config.yaml
n_layer: 13
d_model: 384
n_experts: 8
experts_per_token: 2
d_expert: 272
d_shared_expert: 0
activation: "geglu"
moe_layers: [2, 3, 4, 5, 6, 7, 8, 9, 10, 11, 12]
router_score: "sigmoid"
normalize_top_k: true
routed_scale: 1.41
balance_loss: 0.00298
balance_bias: true
init_std_router: 0.0377
lr_router: 0.000388
n_head: 6
n_kv_head: 3
head_dim: 64
vocab_size: 8192
norm: "rmsnorm"
norm_place: "pre"
norm_eps: 1e-06
positions: "rope"
rope_base: 10000.0
rope_fraction: 1.0
qk_norm: true
attn_scale: 0.125
tie_embeddings: true
parallel_block: false
init: "normal"
init_std_qkv: 0.0221
init_std_o: 0.0
init_std_up: 0.0221
init_std_down: 0.0
optimizer: "adamw"
lr: 0.00092
lr_mult_up: 0.803
beta1: 0.95
beta2: 0.95
lr_head: 0.00603
warmup_steps: 358
schedule: "wsd"
decay_fraction: 0.847
decay_shape: "linear"
final_lr_fraction: 0.0
batch_tokens: 32768
seq_len: 1024
doc_mask: true
train_tokens: 313800000
steps: 9577
dataset: "wikipedia_en"
Below are experts of layer 9 (counted from 0) of a mixture-of-experts language model. Rows are named router (the router's row for the expert), down (a neuron's output weights, with its number) and show model dimensions 192-239. Each number is 128 + 32 x the weight over its row's rms, rounded and kept within 0 to 255. Numbers have three digits each.
After each expert's rows: "raises" lists some tokens whose logits its average output raises strongly, later layers aside. This comes from a sample of Wikipedia text that the model never trained on.

# expert 6
router:139143144114145135147112133092143131096182154154124110120018084162146118156135113160119156113044127089183150119142114101140165152108119107177178
down0:106129126134135148155171123176148126124088134161138084125176158124148144077144117170111158089113137187134101164158161155160076142186131128102146
down1:105128091170118119121104153100144053092113149165104167153090150123095087133087096155119105181122194110118139134095102086085129037086174166087114
down2:094101123128143124195118131133117173184086150107154154134108176087072079095166159133135120173122113077126175143085110103166143143110183123088135
down3:114108172107112069153123143160154182146133114109067136130045125068131159131149141123157174161116095174130123097121085162113065144078082129121069
down4:148104161102118093180162069137176124117159150185148108168113109152151175154146143151158089084174111115136140151128149143131078119115092147122163
down5:068139116152060136132118096128139097090115189123106107135108109174126119151085154087144185130122156097087081114156076114117152112189090145117117
down6:137157143140148135114118193120127137084065126167097167139178129091183109135124173088166130129117150146129177075103102123144134148154110136088127
down7:199066125137211117095166109154140136071156148138119132040122160134144126180192141115158116139085088163152121150105086175166170124110177164124067
down8:140173154142108089167115159161160104158148129148134077185142160129134120123133103139153147150142124104159126065156164097078106130137064123140140
down9:195106146161176139066193102040192142160147191157210159140164162118119131105141130121160110126127164183122134153119157147117152148128144184152160
down10:104051103147157140145152111092137166132096120103110115119127129131120148121065149152137125134148120130114123121127085107145126140088109077151155
down11:107125087136072203065136133119113173107102107128064119180083057145078163131125131108138155109150116139147107145094159175152116103174118102109144
down12:086141122081134099131136131161095108145124141110126139096185169144138152144048105136141117150136126154072129130184121074118146097094108154146145
down13:192074128156160128162154113151113120186153118094140129133206121096120117094089087123139129162165135182112090072159139084130159136122150135158126
down14:120114121164158161128114127105117109108160147146137127126132124182084134136154116120139157131151136126119078135136102124061146164069091150117119
down15:089160134159172159091130122123199091127091152099075061137083094132051110154137092137194167065150090175154167118127095126175150151145149164127099
down16:128164108037122162159151126114175152154093119158107157086139196127098135079154152129150157145150129100139149128137196078160151108045171149128156
down17:105088204090078089147061136156110097098122077104117120120198119106081140054128146126111113086171156163121111106126144161064119113181137143129144
down18:135098097161101144099207145158102124104134089145109097106127160190145132143144127153121093068119147147176129083155126124138134097120099143126157
down19:115125107127161135164110121138158122134153110131178130145156072141052071147110163134083123126124152106095100092107088144083096132093112125153135
down20:126140115196153099110124161106130161087171163145107139191022130144128143069148151123139074136168190124092106104142117172115106079149139135156133
down21:121147090148176134097094118128114082120211087204138051110114143101147188162120120125119176144130110156156151111144060139117146186130138188170080
down22:160074116113141113112127085156206106129210144123173128154140129106152128144130102112161168144133128127093134101126134155119076112126163136142092
down23:129150114154087097117168131115145176084076104077117120122113110098109135084112180107143078111187138118145144170141147104140131093148115125037091
down24:153140076110128137124117114134156088155120121116128118106113148168154120153148097102121093170051182088178178110113150127147109118104106159130165
down25:099150179135102125138103117127069157166149096178184117096205145176131101143166090086118157118095113102081165051142127101183098125082079127070137
down26:112205132122120097129140115153140105071069106139132082082103102160070117144112094104127135136145143088177157120155085105157146120123161133116107
down27:095177085073131165136110151124167140130101158095166078114103108154104094133121129109138118101132136158106126070076125132156110037126110175165106
down28:094119113148139144078100123103176082154159130154130135096150110207136176108130144183111123112100091142127079156103123047166128145113147132084156
down29:185133147141119043126124128084111115146079195130116180131151096146133127109134062042105072165170121135055172105134101121098179150157135130134130
down30:117152130117168069171163095124188114125144094113087133107176141171140071089187127109193174089121135095107133100173122141097172138126100117088124
down31:179134137165166203119073208105122143170079142169143136126199148129159105138153162158102183105093128213112135157129144141140124112085119121147136
down32:096097138191087163131133147115168103127099105165145156145152109110136150075131065119169108145229134123114119117123172129093172144149144186122145
down33:079150157092074108136058112144144133136145107156092108116138141158139123101145170149101137114118207127170093086135148123089138125120135106166134
down34:093137145095095091103098088205100078080173081140148145055116178099187087166195110160151103088174186159074104131189131129151127125151161135119113
down35:154117107123108147172125121123147097117097108148103148083108080139186160175131160134140052123114140110123108053146115073109210095139120109183126
down36:146125133080154089131152114072091167158153108165091177080093128126146136147112077120136070105117102109164123114135147148153085162143154123130066
down37:179120133152186079115137090125170165139127148093129138135092080141057162111115069168117101109149105104173146197124127122192165117163104110095166
down38:085166111078063119131122105118149112145072120128179111155095147139112049150118136144143129164171120119109182130116138070133184156106156169110106
down39:144091155150136145154219162142119146155172119117157114151139147107134168114123141167087150143144136100069141116170150172150140067144153092144169
down40:156120050188105184133081144137138144139131127142112170154130209172150138147103119152137150145111081164131107136149185149077118207112136123134136
raises: ",", " in", " and", ".", " of", ";"

# expert 2
router:144170158120121101146086113104154123100190129190117094109075117157142141109139092107135100136126142102123122140178144153119173146179100142182194
down0:149204098123127105083097116099147097169149162134196124118118131125124143143110090147132105140174087184072092157117114151131147127138101183116135
down1:173111069131121146111161149138142092144095166155082090161142141136108160093129134088116175132105132131087138212140089104197154139163077152110162
down2:139121101162143161149129142097174118129171101136170099136055150105180113159144115065099176135093141132187145130121148153117089088119194138127101
down3:122125055121123163175133125120098184067165160105093109147127098124164095128156143122134154147096116129151179163110109124116146151127149176109132
down4:084122109174098096103111178094143095188081097131119109148210131085140196146163180111145100132080169084179112189146159162108129138128129189119148
down5:168150101093125163118119131163084121130111107094181154107158104147073107139077081210115169130130131133115120094142133143114130068145183098109062
down6:140149101134128138120121105139136128159146115207112156156139162124169087114102069152098081150138149135155097132155116151145111086102081158088180
down7:122126088119087184141101146101097144119136144096138161136194170147111112143172108084128128153144078045077091105144101136080139122093139173124112
down8:112125086119105155111126116153177118110118122146200143135162178171105125179105102146161104149152143182082100121164108112148079141082110224137123
down9:099141201111164128116115055145141111136111113154156073158126125119120196181091146151127124136154140136162107143092087123111107076151120087102136
down10:116140029081087191111141079162095073129133152036147130138136159174100103119169115149112160147106091091110099110095109138141111084126099088197124
down11:134149106157161132147140178131154161148178136141157168137107045132178114136156114119164134189148128101104089073105157103102090083115087111115153
down12:102163170152130130120150122113149127140170131137190146185190124133125112172135125119106126127180118162128142122175103130095097110121100132130104
down13:140087186087111171130053123090138066112114127124082172148130126121103108113144164114099096099176149140133109186184129161120130112123174101132129
down14:114176165121130206105124131198041125126091092156123124111107081142117122221125132143148087084171106155175127201120218138135059042102113119152170
down15:182129146065096151178128129099101156166133144138185107056211166128150168134123079155117144091123139114182055121112151132158151100109159135139148
down16:067123130111087169131144136102160075104168056126088162096157109088118141155127149152078140110096128094155092116132114083153077143119159197139149
down17:144041149147119138105142110100154126101139089089153179150098061158099135074165106123132166134107181147164138098117110170148111192128090129111151
down18:179113147076144095151126092100104131135119148091094119097178096137135111072171185196101143107159112114126241140116112127178116109150102177109074
down19:120113170138117087142109127116124107101137188099093123141057133102083157066121130124164177146186092098128103128181128100101146164105146174167133
down20:205199163084163119106121139149142184123170097129107126178123123120084150083103146152181168154111136118153097164098138144129088139103143129098179
down21:119105127121127079162110145141133146181132131145183179122108118154161176131107169161148121098110130076149092152132090120104023112092165150115131
down22:140089100072074140084133118158108122138113128150176074140201132071118128134122132100138123175144216155129162179123161120144118211110108081090148
down23:108087163086168083048122128135115114169104142119145137169144117135155097159098126118141101140136071065167069162030152134085088148125151149110132
down24:101117135124096122132132120145190097150122137124118169108153147127143150139039142073143087107104201150142128145118168090127105117141109109112115
down25:112168119136132184119087129086121117130104099136148089121110156103132097113121093186183168102125114171125091093094135123112189140117170184079104
down26:136119109101168108141083135122171125156122128140094129174091135187140184154126135126104130137152145147122115152073157150103109153057059080164149
down27:153113142143173139189178138138118214126160086171101060151093145153152140047130181130182115133148107117118145160132115151203089105123107100154112
down28:113154108165084142129082107132075142136124149168143084120098158141123185169127152136090106142136122144164102121111132127136110100058182133125121
down29:123106081070152143189129090168147109123171109153117102081085160080144162105172110174084155125110102108179182093129129114115135106080176100127103
down30:107157140112141136149173121149091108144113158095132076093097109132166126094125097160170101146121166104107057120102105186164128118155146152137117
down31:133110159152070102130118106131105088166116098143143112158255138150081175070148150168116119095090192163173222122111184083133146098169138078139115
down32:126179137169136093163143120049180173089135137113161067212186130145165187104131137127173113132160129176151166120106125140115145072122086154118133
down33:136118140107170102102086123044168132154075132102145135126167089095135093124145084143097124149125104110178141139068134141175163089187144100121098
down34:160155107093147122139098178103132138183095123085176115120147172095165137129114118144107148118140131107095148152130157134193115125109140171204099
down35:155121114161117166177125184179191075120104149127136111116062065128126180150185146092098171117147154174137091145122173124120175083203099139080110
down36:138108158144128116086122098133117165100080123117108084146100055119147096194132136157089113107149128144162102117134138173156180160134106074120094
down37:081110132061126136155168088191149145110121107109124130124188106155093118098165161149108115052086125132150147085122127168122181084167144128189150
down38:151146107131075035092111125122171039177137122104143117138173130110152126154110094126084101198168160131127110073157081168127132111175110122113112
down39:124123119136106174149160131136151169116110121128168126101097124161126150168180150078089100183165119174093106100147143150082172133094166131135115
down40:146134083097137108125124123110132127095092109155097096097161093131168124174118112134106058158202047076150138157128130158154072162117107133137137
raises: ",", " and", " in", " (", ".", "-"

# expert 3
router:216143115142111137124137120165142127126099111128156094083036108119085073098196123143101169127135104076121100157164104196105195146121123131116142
down0:126128099152117111115099146090120054133139121113131116183020100138103179156115141159110089159131120143180173142169114120188098095098140132176096
down1:150138124059103123125189107107175123142186134118130131141159094132082105075145188141122132208123122125172122131125121155134135132147116143166104
down2:104132089124097159087135164128090147144114118114126166168141144068127127130136182130120158110084105214096106109160136175089182143080164107113141
down3:175125166135093152131028089168116109137130115153173137136089150169083156097149094162113121087188155129139137075152142116128137151163104094116125
down4:119122087178086138203128151092087119170119126149107108123083114108125109127135146076075156106137133147126146154131107114185123130070107185111083
down5:108159075077109154199143147086161085162126128107149134074163119096118135094159139149118131084201160129112138141201121170098110092031120150153173
down6:120115089078147104065112144104103145091066141134143124139164094128159169051136156135162170110100119159127133078113134101115131147139127157123186
down7:112134120186137121140125129172143139131196139152131122153198161115157122092110144141087073130085127151155063127134154130121130182114103084102144
down8:195143075130146163095135152130140145085156148088122122139109129106129138130112142080179102116180147084159064094136192121112052153099177141124216
down9:204085156189149123136038136133111146104089139115128104131151126167115091101142167159107052108134127143171147116182152101077114155094205116157118
down10:050090102085152129132141156082102161128176116095099140148123124137126196155166149083161134140185087133167138175126076147106171141130168120146055
down11:178090170117026111179152098090084115113151117115134120127101179156155115122142169177092134158126098171119149184135127105091133146132094125114110
down12:119079147128139104120124135118143184096125148116092106125055152161095134109084163112098085144089142096174108159109096094187151174073122164131109
down13:112163054176141139127157098185131119109120096174172090084068133120105158114173110104175181147136099061116156165128118079168132129172126094162147
down14:140128137092133084042126143109131126123109072150081116100190142166141133101084147108140114148108134180171170131118170144146090182143141068108147
down15:170118158154177100154107145142201106122109098138103105088153139185121206159102131190119236055178170079090093115076090200114107140127111162138147
down16:110141194210076134131119147148115137133114131160125119097166171150138114111172130112196128144087162177156193091105175183097115165069149164119107
down17:103152163135137156157143209146109171075130110101149103119081120086126129145101097119147125117131195141165077119136057156147179131135125144114148
down18:160094069140096137130115162136108163125088126113106078129164073153113126200048144079090123120094118127137168156167106141163124125080129151123140
down19:157080110149129130056136112080131149171135090068080118073073116144150143113161101145107150158130137086110205091073133129150099121125160168181075
down20:146117092203102156132088169183161132146139136101089129101156116124113122158103154124132130099136113138086133150070150112154176124123124165134151
down21:176140128148164127152059100160075195129148132163128033134061152109120122189125190163144160118089124118135118129127073097152186123109147135113102
down22:112151081091159065123128147140155186161130073173095140097161159093125162082101122077116135102106131139161141126124126145113096140076063134134159
down23:182158106192057123099098117121144130151113159090125140083219122181164182108131153125106184097107094158106085081135155123141081149098098118131144
down24:134133163110185153133148118063116092098098110100111077108136149152166152124155160134104090161093111100072156113130125120130128137159156171171078
down25:175099149139101104118112129161162136158127128139113164134084116142202135117090104107123080096088110129125170126165084124106126124161077150110136
down26:124152098115101097109131144136132128201111086118105115149008099152144077171180121061118144066185105133143179136122135126134100182135119173115099
down27:106075124126156173122142116160143147157177146056111143144142100160154135081138128142142127143168096109136143062148196092157127151108165160090163
down28:110091137163131114159088132155158157086095062183125131058124169095172100173105126130149097121089108133173153139087128118147132061065137168130157
down29:150106109152120155072135172137131138087148195087099154066214173143138107118100153132164087140083088149138092139130150104092088143175111147088147
down30:138107195104144113153089158068109105112149118116083077071156186168104087122150177119100148134132118167137133173160096116109133163126072131112172
down31:094155161164144141143107093128116102149084151142146107127160091088134087105149103147125139042104128081110125084100142116140170171124111125107121
down32:182137127077156138112121133159098132113117120113122122161130100163127210128124094167103151145164170200093100120104107186136101120098140094161087
down33:064104171163145115090124099169167172158128070141099130120019106116173185121122062188137106146146169150138113053139101076093145168072166134156055
down34:134118157184103188119164118125074121128145123091111114141085168115138127122136128047124127129199161108135131152204091127090159135155138125183145
down35:155148147132161160119143096155154007191188091126211146113150087088100170139158121118172071096165125115116148158172113122174171138146106141130083
down36:121070151139134163112161098163097106133139096107162136131193102144100155134123208140138123147136101191082082114083124179108099113116177190127089
down37:066143128149090155181155111160121098068150110152097092161122166166151106119114066158180145149143100159075097117125069119121162143145100173148179
down38:134147104165112140081120187151073161189151187080102116091078126100079125109092158136186110106113120080143079146136102123161143131129235171117137
down39:113174095097137131120065132148091163121137154150104147052211158115158111133166085097161166167154124094110131124087173126132098096061161157083139
down40:128118177079144071149099084116107101132108096164128152094139129145129116055198099109143103128121121170151183127075103181132116150086147154126121
raises: " the", " a", ",", "\n", " A", "-"

# expert 4
router:172053144146170115110066136117103121124151091124109115107174051165096092144169107141144167101095128135112087114176159165086160127128076105076161
down0:092144121139116087096146104147138158130098119106070115134090146106146123111104141132131175167094123181124123123091094144143053102117145084138136
down1:196129105169160106122167082050116130157122126056162163130123164125088132187104107097120116103166095154137074121136151086117115101112078116127147
down2:187144128155137053142179196144061129166117153102159153152014119162124093127096188162156139109158156169147102109160115123158141098199108129125105
down3:136087167104146164124121057122166155101083106116211136113249137153134115072140093192186122136149091144171188137161079106187130121129104112139182
down4:088157217106146088112096084099140094063127124118143188127085128082128160121082140157173143103129108075113154175087207108122054103170159076136087
down5:114143148126105181052095127111161125065135182159108139076133119120104142093184079128109148160101071173159131154122119111160096142104093108100178
down6:108164128151122148139106118117133182108056160140100127097215098134152124112094138102128107104108140119153078121212154090102161136168144161109171
down7:100135131131101167151161117152165090117114092104151120063067164127113143102157143196146187086140132116200159140129125134132106085094095173112142
down8:179205138151159132111139140153123093140154090119203142176148115095130129131130148131119167100186155137149123175119186175117138124130170101153119
down9:124132128169116128096113187104127131092061090125122178133171096092135177082110168116172145091145168132100176124096126149176089065097154108162136
down10:139106135170146203130070070122088134097167113082175100076252133111128138111123170195203106153125096120139128126134112131177135084161152063157139
down11:106129113141162168107176147122110098127081095139078161117133140105113123136136103096133120120167130075110108201126059077131119171125106137185091
down12:108123142122129107127163122150174169100110157140168143140073187122148109159086122173158134147079108133114169106115114077166164113136094130148172
down13:149166072105112085156079119078101117119146114111099125135136125137160138089150114120159098126189102137174174125126132156219170076087129159123106
down14:141083173107103082169158142131111119077104104109107138139167147155126123085142064115102132155142116103127173153143187107142111085080101132179158
down15:170167037108161122149154111106148154131126155072111088118199163132100115189114125098125113170146139148161102124110113112141141179102118106109089
down16:138069143173101076076112138103143097158126105104191124191174082061128185115143139119130166151144069100096146130172153184109096139127116137117115
down17:131194142132100130076154135156121144102202076112151144139175094093118109174127133130097168161108097078131131156133145124101095147204105126139168
down18:134053189068175082155125115152139141128199110081137108127164132177186109167123105119101111147137113183120159110138087116115161140140031164114124
down19:138129169156139092076142123066108132147136129184157101112129151090125125126125086109093152102175186128125161101147099179118125157155070135100116
down20:114036105197154183172089121151115158240113116114112161131087154088088093139104135094095107152107139122151095136102105166178118095113108096072138
down21:169093104154116148058163118114094111111133177060183149150069120150112138178137138142190114049117164155102093207168142102096102154077084105104077
down22:143104104186143095148105086118117128125172126125152111166119123113113108113064155126082082177163102120104113142162126080090138107145052065101160
down23:139119124201130086111145070101091140140109132162201106112120137116116124140089132087124106150144147119165130121183165110095143124135172102137121
down24:133098070120144170160115174065108096167145188147085114162155115112138098190092093164175149129153171124122052090150164154127157179120145184179068
down25:200211161143106110101200112121147100098139151168097157071141197139121112114162104098119083142105114102136143085170122139110097134202158181143151
down26:106144103086106110149144118078139150166109138130148100212155097157086094143156138137181138191141130137100168086167115184170099152108127136105137
down27:110135082174176111132092154139080078115108086151112144135035151129151104114146118080032122108107140131143057117093101104102160166185146131138100
down28:160145112157097110165101176110159114174162058122169126107140126122130105088135103117101193111158121101095083164143172158095135181140131155135141
down29:137169171108073153085166131136137111131125112128138122113131144105177066100088168082140122089153158121084161146161182132185057132094145140096132
down30:122123132092085153186137160156172106094139095051156111104128167105123091095170091141175122129125119145186178150176136164109180123085122146102096
down31:093146116190104123119079087107125144152157128110138094140160133157150171117095118079109123134130105083045079167167119127108116124147096106062111
down32:093166056123144134143100138127131136178093073147144200097085117084125075159176166112144137105086114097125131205108090201092117106125130103105121
down33:081159087182142107166126173091165116159123100145157098163097115149105155103163133166142161139139151140133133116140158158152177143146141148128117
down34:147090186159112122137122130176120169140158149076149143127148135144112108089107135125105176152123164178116212105121090104106162175140151131129144
down35:127153075097122162128143094176112182113128107136107131161090143108152073138188118146161144144120064080127151150126173150120186115149141154147111
down36:121120113095128173034127183168142131177096062169066188055146143120123126059165109137119122081144208153127140121169129075189125113109128125127153
down37:080165104144107135140089151093167098122135180157143097161152126143139100141105111134130093155139142104123063079144099151138098170119167157118090
down38:131088066169150098153205092109126143069165151184182100130040096107106103142099109137098143130100117102128171159083125110174133071096118136139122
down39:112119130135116132148148099172169118207106098132128085128096087138138138124086094146138120148098113102131143144117083163131073117073088078109154
down40:174098129140168087137180146198114157170136099137094111183133066084125152123132120124064111166114102214080072067190115093117166150141081144119112
raises: "t", "de", "s", "d", "ts"

# expert 7
router:114115106122116139156087065129136097130127127158125142141068152129146116109173117132122053136104143088131138135124102137085130136134125067069143
down0:126125107152099135167132118134143074107133114074136154140225135143161156099067083207100129112174167145142101122127117149211129134213061106147153
down1:147142106174128131111147157158137138101110194066182146185136119129196144084126103177104116113167076127135135146116158121145151122107069105128093
down2:136130093089115160143160124141070138098085151078106114081093144127161128138114155142151060171140160111154127171123068148180121135144124148110163
down3:119143062130154212102136177142118144108137094107190110146140146124166133087142120096080106101101119141088134114100167073127166156149084122185178
down4:131189159192096136103119154140173118176111143136100127176184163143127088117086135146070125102207150225119154137080138101092103145060115107120174
down5:076075092156099129050139129122058115125179083190168120092074156142174126087157187152139139130141112128076097111126082132104129113095093097127101
down6:214109134114181103091155091149126138160090079148165136113176099200125145117139146153090139128091132089117133156119118146116109152177135190107130
down7:120144130109123158176135114130075112072145113193115081071083092121137100121118165137198135177099106168152137130119150120114105135159147102143167
down8:150166153106135070090138104088110170135105167166095145140136147132083078173135129134093131093114172132093086126177151106126107088109174100106129
down9:152132169160146099091181079091136098062139087118075129067106133126105101113102138142145139060117193088145113129130103152088110116173133076107174
down10:106103131120119152073131153143147115150138154081205127047159103061160150142160112120161155158110196086123139103092145106103111121152174164151140
down11:155091141148168124057098098133158109071134124091086184163176128131172161097132153184130153115111113148156096108139177181135129147138127153176166
down12:109110118136181148158154108134179141090113121107128150109096157176092089157138116106106146107112133134121113094108126153112187140160146085161159
down13:134138109148099136183125141125082117102104102175140145142194153162171195145188102119130100136141108103123117100174126123154099126160154194120133
down14:128137163130142117159115147142089105059208093115188099101039076094120096160157111130123145151156190115134104130129128103092107101144116107181110
down15:097106150152135140139148119054135156115081184114135111132126102151057140156042187125187153115121149121113103090107102122130112122150144121147073
down16:171133141128096173178156138141125119154147173123219115139094123135182126103111131092114110164134135119112154174102184133159039115105056092115141
down17:122143153100100146135097070073095169103117162104116145141121163122083126041216123110073160164149170117180095117156073099175169122150129089121143
down18:130100105128107112110069104111143106118123158086196105242205156163067167168109103099129156159189141134085132113194151171169159065137119177050118
down19:143122122110147051102093151044161138183143195102115118133119174183090079092134124109158172153134123185104123110081157178137145121144136102104125
down20:111158065103155162121148162160091110109166119182094106113149123093120145089071137152109155164099140101137099114102088115098136094143118136167116
down21:132153132159160098139116147137168072061087127091153125095189089145124109106176128094086103165109161148148100115135150102163103036164145140112125
down22:121104106100063140154121137090130143082148087095118095139121110087128130153078095080145132118104122139051114143131159123128128110114148165114115
down23:169126184134117090159153127109108127127133131154096131163065103163117128055174159078111148110151166147183128112082125111156099139102131119106119
down24:188142156142133189140175109117153164025128123126106142130058153151144126126154104137162106126129153111168151075108092109112171100145127108135141
down25:146113116121136119195138157151108107172063120058115139116166140113161106142106123103117093136089149177136114139122140131132190090137128102076146
down26:118110085128169035125123097135153167110091095074094125147092169136129108101105073121129162173145119126071122127151179088134101180163135146162160
down27:125120120117085079106145074220160127170137086164047105153102101137171118104127073121108121110137115121142109131114182074124031098090114103090141
down28:080101093107129138128144126152194128171124160149100104162151147102180178120196167088119172135135114084175096154123110101122096123129143090181046
down29:123109144204098175084138100148184170118031125110085120127104172113112169172197170088028112116042152122104175179149124178120111071095118151119130
down30:162153180094170120090135145123108141078134138166078167136004085177113059101081075164118143188141167108081143156124114207127158134126178076102136
down31:164131111109167095167138136124129146130130183183133130095118119166134110084211049149144106129125075122104128121108160123121078099136175134089092
down32:125091125123105170132112127127087145105139136118078148121091131092123100130117108130184135154148132147122062118085135126099199135078142076135132
down33:080098153128132095135172137157133152164094158152081182112117153101135068131049164126178073123177143171122098139107120226141123088082165072120106
down34:135126149104123170131127106119101114085126161096069107151026122152073127144108115075143160160092054123143129111130161158153116110186072133199127
down35:118080142201173114104152114122180132171145084124143118131122096136144133136146147148126094125124142128096091166150135102149118104122160161149152
down36:183131131131117082112026117105145136161078167104102159101090077164141106130114171098144099118143132143147123105178126169153144140093183135135140
down37:076088056114121183167141152151134123166161151070186087156094160088193072103131158147084054135129104124152073127097163182134173171112120143098180
down38:099121111172076167126161134148125138075181158113165116158183171083133107093094103136112166142134047162078112072131150159096071165190117154184143
down39:094135178084127081180170088164103157135212123073174108156098138124150146136116132102103156109123154093095168141169122102188161149111096121107092
down40:150207198123112149075078116143111078136095092145092156109121122130147178104068114194161140108171095143120130145176153120111094076111123152161131
raises: ".", ",", " and", "/", " (", "-"

# expert 0
router:155134105094143118113037139166144113134179115142117124057084063141124129115085098173062136084133152107157148095178141138098200143169121114185131
down0:169104145147151077135137129162129106226106085137134117090103163086098157163081127163135156111162165151088128093141151125125149124149124088170164
down1:155087057094113149152173141120130173095165122141059100194106118129154144107154121146078127173123100129067172130083135129150112119146128225139066
down2:169182158123167137081150124127077144095158193150095111160122140147153096146092108160137123085153141144153149103154067140117120183167053111131089
down3:161118184121083165112176129155118144114121159151108139151090114094105141130126153117098173160087145135113147178134104145090162162116151171123106
down4:118164141082120101098076183219160098097159146213134147100129096112134131102155100128166169166175124171102089199144126125142141122144092091122167
down5:062115150179112150136172122103127149132136187113131150095063084099130107110160163125122102126161164139195180134095141155093135153167085121088081
down6:078199161133192089130119103115155079148103142098162111112115155139127140117136112141180144110120165124120185097132117146134160148159151104186103
down7:123167172171222183140106081116164055134102117071107105120129074169084136096166120096111134117107141115140121103094157124149090094162048140121129
down8:141172118106057092129107121132138154063122106110064134068082130137130175155143119138109130125127093157081152132170150166125142125164153083161129
down9:089098155133056054129075131134181159156102101195101137131182012111124109158173133104090154123154047145063172146175117132155116071043213073131107
down10:135144110126082115154100118118065124172143146203173108147192111081135143146105155135110150153095161081152078088069124098165113130136180097161117
down11:093165170105135103139133087088078127117105097140142161092070179085107160163118114129106121112118093126140097163115192170122178142080181117140082
down12:132126124097134038167100160124139140148081171124158199118105120110098193154130132123136157127091118134097168128137116097121149162173150165151094
down13:163199102173118142173066127104126087151175139081084170174124133167123129122131111118086131148102122113140079057148142096121132154083132111104075
down14:181151113159129127132143095127136195066132158146107172125132142059146171098104162147097055154140143135120115095181127160025135127144158040160148
down15:151138142129110080107193162139121162167124134140146111112083197132138102107046070131219149131096158153109118160153109220133168188069125079063137
down16:118122119098091120133128161169195136133153107116245171126094108108162096135101146106136120104069113125146144104089091164121111130157129151107127
down17:161105128084039125139128138136098175172075135118101121156118174093099122130078109134168084134158166091123106115133143142157115109045134131230151
down18:139143125089105159132149134105079118124128190163118142119065118141133045154106133164100120095137128182137150163142042101145152136128121138073071
down19:128123118101163170071148119082118190060151139153124084112200115132136091110131136086137134115109135063098158126107094185144194134146154155086080
down20:071115087090090177098114126120095062072100140118079154126107167175132101111154112134110135198125128128144137085155129128082181117114129139096083
down21:096184137166147177161136117108102122094116131069109098111093177172142112132130122101145099165081158124149141148060158070149155103173123093082087
down22:119148126129135084068151117125122177148187101149159088162093113119146166137154137110128147102195201170099146145129135193156178116095104135103092
down23:168128163132091089099133125125152125142095090156156122097080136132118108135106093105132129066124148204125153175209170094126078134126104150114142
down24:128109125127150186144160117145152108141150085124149174134162120187095121115164111123153150105128108131124081108180090161123149138162122100146061
down25:139106158065141128148200099155098187109124109191095138157157103142156159111154029161144134164134107107126114114152130123156086138125185135163162
down26:112105108112168191172127140147058102136090099147109047085125158151100132100098108090115109150095098146117110085099120143153097027144160143122154
down27:148125166170118174120125135138133132130163132108173164182079136161176138081114086146189147187153109131146109107068130178190147135105103149110124
down28:149158165139206083125135136106142182125128107152123185204111143160098138144101118119133129090165132156155077157041133143154137124114118100132118
down29:086148136120117139108184114193127064143086086139133123128125101110105107123104179161074097123166092133126132159138110102169152184108087091092110
down30:076124179177113128051151089155122133110129181097138113117136111113202122117118130061174119099154131075123161156117140120096104149183159137097106
down31:164169192045138204097146169141171120187089068141137120117093157113092137166116145106155127136108097117137113122128140179134138230126150112094134
down32:121115112171139118178120128139139141140157176082142107151198145163113193098123125114126166150148103109132074116121104052109152111115132080103136
down33:099097127142120084133151153169103137120133186094136122144131117077113107220100110074207145167126084057184132077139113131117094156065106124124123
down34:110075086146100127128185171158094137124094100007131070162099137189140138109138104142172117100143079154184074134107131156145097135123158136124115
down35:133112105114147107085101103139109178111120159149140100094107117127091141111079175136150143072129123160156064088140166156121183099050179104131164
down36:095171085129053123212147143140180113129123110127154083157161116177159124078146104095136158117116120186145137143160133112151113149150112121123102
down37:125134079125126133091155092090186123149123027121115137107145162119098111118165161103158123130066142170169103144111105145149117142089139088097164
down38:156159149142123094099139111108113099139101151103117117138109105122135106117095128134088133140157121174094179176110119088127129074126184095146139
down39:109114135140086174169098126144116214068103102117145096151104181152141129143081156131121040120214115159187102156113046157148141168154092046075106
down40:131137173130061156101089117187107107150121064137113125065139158116139129115122137100115145118096133073081130170142098164092165102110194152105143
raises: " and", ",", " (", "-", " |", "."